config = dict(
    d_expert=144,
    d_shared_expert=0,
    moe_layers=[0, 1, 2, 3, 4, 5, 6, 7, 8, 9, 10, 11, 12, 13],
    normalize_top_k=True,
    balance_bias=False,
    router_cosine_scale=14.0,
    n_head=3,
    init_std_down=0.00426,
    lr_mult_qkv=0.5,
    beta1=0.95,
    lr_head=0.0075,
    seq_len=512,
    train_tokens=614400000,
)
Below are experts of layer 7 (counted from 0) of a mixture-of-experts language model. Rows are named router (the router's row for the expert) and show model dimensions 0-95. Each number is 500 + 25 x the weight over its row's rms, rounded and kept within 0 to 999. Numbers have three digits each.
After each expert's rows: a language model's description of what the expert responds to. This comes from a sample of Wikipedia text that the model never trained on.

# expert 62
router:516467510507518416490470499502501495491454478509536497462527558483503523508482511522463475503473540526491488514508533492490500510520507476537506496504509540509490500494512535483512500462460529437533512526486454481580494475493476512479504513514464550490467461489512530503509487526536528489
Heading ends and breaks. Closing == or === of section headings like History and Bibliography, line breaks after titles or list items, and table separator rows.

# expert 63
router:517514497495466516512523471472501529504500509456524514546443505474492451477488502495516488496501504495488529509491472476512438506540512507471456476527509447489477527425495490516479496511541483528486450508500466498499459489519474524464523517470519533482549481477500464507500519531501501531
Person names and pronouns. Given names and personal pronouns for people, often objects in plot summaries, e.g. causing Pete to fall, warns Angela, him.

# expert 30
router:481489530508464505520501486499460518512486492508491501464499495526476536492481490487464511469475510458483485451463516479493475535496462487483544505518490489511541522480457488528484487519493515464541548482504490495449475515508445499518474483481488511512481501556484481447468515485545457503
Foreign name consonants. Mid-word consonant pieces in foreign surnames and place names, such as Bon-h-oeffer, Bier-h-off, Ron-zh-yna, Zuider-z-ee, and Singh.

# expert 28
router:468514503521487510526547515480500471504481496503475510537495455501473525507459511509470487464534516469471493497478485493493537502541454478499494495490532439528501502508462494497512512527504495460512490515543476494491476507533422476499512499499486493545464470458502500497473449495531510527
Verb objects and word endings. Object pronouns after verbs such as him, them, itself, also final pieces of split words like burst, slot, ipped.

# expert 14
router:502492461480544467490529482562484529484497508527500501514528482487491504487492499488480507537499537518510496488463492500527492509482494516454455510531539479494542480488489518498503464531481533492510539476509538519514518468558521515504515534436476538486488524546477481484467477514501521452
Line breaks before blocks. Line breaks ending infobox lists or paragraphs right before a new section, title or description, plus opening quotation marks and === headings.

# expert 36
router:509473508462476566493515526442515494491506507502523483502499535475504486477503492496508504454533529521500512529543522493483472452550509520527528486519497509468488501480486540500517512476514486502525516468511487474498475465511458507457504539499505481477492484499501513489493518465507553517
Role and group nouns. Nouns for a person's role or a group after the, a or his, such as player, father, president, owner, members, company.

# expert 16
router:473478475490501526527522453498511520493542490528467478510515467482542542492512517527472526471528522440497448490520514508477512492516505513512505476576535512476499495488476471441515517545487462496504509520484484489489521500469510524505510472465516518502504481459480526493490477488502496505
Plural nouns and quantities. Plural nouns and number words in counts, such as two, several, blocks, thousands, areas, often followed by of.

# expert 39
router:504480514494509524506512474547538484506491496523516585518538525499498505498523493512463475524502541503510502488476517520502485533504507500482534469452551461471524515487502501470521528531510550482522499491487504475490488473468461492475509541504464536514515530498483477491443532511509554493
Articles after prepositions. Articles the, a, an, this, usually right after a preposition such as of, in, through, and before a noun phrase.

# expert 41
router:468477470505524526498488497509544499518472507487513490531500465491495503487509515481511512505572485493535519539515510524491536557484498462493490497549517478486483464493472482495520551547479503491522465490497513496492519535513524495552512543454473471495518517460445455531496529473493514519
Noun-modifying adjectives. Possessives and adjectives placed before a noun, including word-final pieces of adjectives: 's, his, their, own, new, original, modified, enraged.

# expert 43
router:472510491460477503496503503561540486517473494474503485525555515501535490467562524485515506499554499458529507538501468550486500493498493491463515490487475482484493503498446541510474513486498502505550468500504511503503468494538483491531513508494484470507487552465490498530500472465483511506
National and institutional adjectives. Adjectives and -al/-ian endings before nouns about government and institutions, such as American, National, public, Fed-eral, local.

# expert 25
router:523516567520484504511535507481500457538498523503510446495493506542479541554492506471482516478509483477466474469500472475489509499539501481547470502513529466517535530505523511455524513467470520521512480488510490477479491499525514538492531509521517518498490435497500499478481479498507504523
Years and time words. Year numbers and time nouns such as 2007, 2021, season, year, age and month names, usually after the, in or a dash.

# expert 21
router:561511484508493465499539458485510470514472505464491523526503498567501502503533546505519531552479548507498504536485499472521480519491534507516486519460502459516476493528518510479472481491539488489504469507557492501510504504519498535511495458485448492501474488496500519497483532471466490524
Field-label words. Capitalized first words of table headers and infobox labels after a dash or pipe, e.g. Date, Position, Place of birth, Damage costs.

# expert 48
router:539498511487477432519562477517541464457485493511493506539527512496528505492521502468505503559545488544526542499500459517537500514499514512479482496499502483460484520491495523532517473453530509526517468520504557537538500515506504521508519508478469525506458494509490511471546549498500484445
Nationality and place prefixes. Capitalized name-opening words and prefixes for nations and regions, such as New, United, South, Super, Inter, Euro(vision), Spanish.

# expert 60
router:545551452548515514564515469454493499533487477466506468485509487476496497500459470507448507508498499465547490510487494485507495481517469482493454494476506523484540519475486472502439511507510501508507505452497506445510484494459513450475512491532505454502538486504499471513516511491502524551
Surname and place endings. Later pieces of English or Scottish surnames and place names, such as McC-lin-ton, -ington, -ford, -ley, -son, -shire.

# expert 0
router:567439516487499444477500486498514496500541497487509525488509516497467508489507534514494455498509521499481492519514480516512521515480450499505472529470530512498503526517484558526469519499501510480549519452520508503487541501465495492526502515505494489499532521481511477457436523483557545463
Dashes and abbreviations in references. Dashes, closing brackets and short abbreviations in citations, date ranges and tables, such as lit., the dash in (1735–1820), et, ISBN, v.

# expert 44
router:516520513478471465497523482448520461538477527529466493463584484503484497501455517470510526518465545540481499452490483498499483527483465501458480495474508473523554488515503540462525530493502531526488454493512482487457524468489501493474493486494473489487505511516473465453560553549505487472
Opening brackets and dates. Opening parentheses and brackets for abbreviations or life dates, superscript markers, month names in tables, and taxonomy infobox values like Arachnida.

# expert 40
router:497512532442457465498508451513533469562451508507513498456508508469509541519506510472521489483479505472476508472498512537503500535478508513470465499490486507500503492519514495508503520503528479500470462448525468481515524510481501528506518481514478488444479433460485508535504475534504477524
Census and table figures. Numbers in census statistics and table cells, such as households counts and vote figures, plus labels like Population, Turnout, Majority.

# expert 59
router:506541493456496527487507517522532501520481480534473474482533530482469536506507509472466511472509495497490455454550502507509489479516509449511497488506541532478542523498529516492488573522533507510489469448519490551487518455483480528545486539507490510450548519498504476465509534558503516484
Latin taxon endings. Word-final pieces of scientific and chemical names in species lists and taxonomy: -idae, -ensis, -aceae, -us, -inus, -ine.

# expert 54
router:498492524478448473496507486475498503537483521499506539462476514495464483507506512513493506469494502479510487547526464511520486531511518456514483492512511481522501509475520495460456476512488461479553495442511513525506577473505518570517526517473459518482524491492518503478461475489482481509
Math and measure nouns. LaTeX commands and braces in math, plus abstract measure nouns such as distance, limit, rate, value, quality, (expect)ancy.

# expert 55
router:507466491510485550533477487492479484491504459512481558528490505476514524476510537507506492517529494513540519460493486527442440463531505500464499487502508528504512519461545488509502463519495508458476491524481527496482518440484530510449503473523515520468495510469464502465486528559535503481
Romance word endings. Endings of French, Spanish, Portuguese and Italian names and words, such as Acadé-mie, Gonçal-ves, Francisco, Prix, -ico, -ique.

# expert 56
router:480506510494465540513517508554488489507473530512518478510496502576533486513522506489504471493539520466524535466497487465519515488489482510497491474493507520493504517496495490474496512531474472505491521517510521481486467479476528543481497494491515529474489511503486535474526451510541509505
Determiners and quantifiers. Determiners, pronouns and quantifiers like this, one, same, such, all, most, that, often after the and before of or time nouns.

# expert 8
router:499448451514494528546497491502456522486492488547495538520518512515465529431498494484542487499500538494507519523487525497463475505544503490432492496496495522516479503484477476479455519526482523512555458445523499494468480519530466516519533537483490497486518549520466484459503550532512506512
Abbreviation periods, closing punctuation. Periods after abbreviations and initials (Maj., L. s., LaTonya M.), plus sentence-final periods, closing parentheses, semicolons and table pipes.

# expert 20
router:525507492461475472492472486464486494516511462474484495498538536478494496483473509477475515517500520517552473493532507486529513497487507488454457499527497518458508543532553505494468482513514529481534507483531510512493477466521493503524493483532456515541543463500507471487499520485494517511
Proper-name continuations. Later words or pieces inside multiword proper names of places, institutions and people, such as County, Street, Stadium, Airport, Rock(efeller).

# expert 12
router:505512521440502437493513496503519469531493492518498484505517487506509494471525519497472509505496496498514493525500469489534514538498543493471472481497487521506474510478517522493465476536537517501527490505536495497505551527544510500503529504445473512509547490476488489458528546486480523503
Table cells and ordinals. Short items right after a pipe, comma or bracket in tables and lists: numbers, No., Yes, Jr, vs, second, 4th, ½.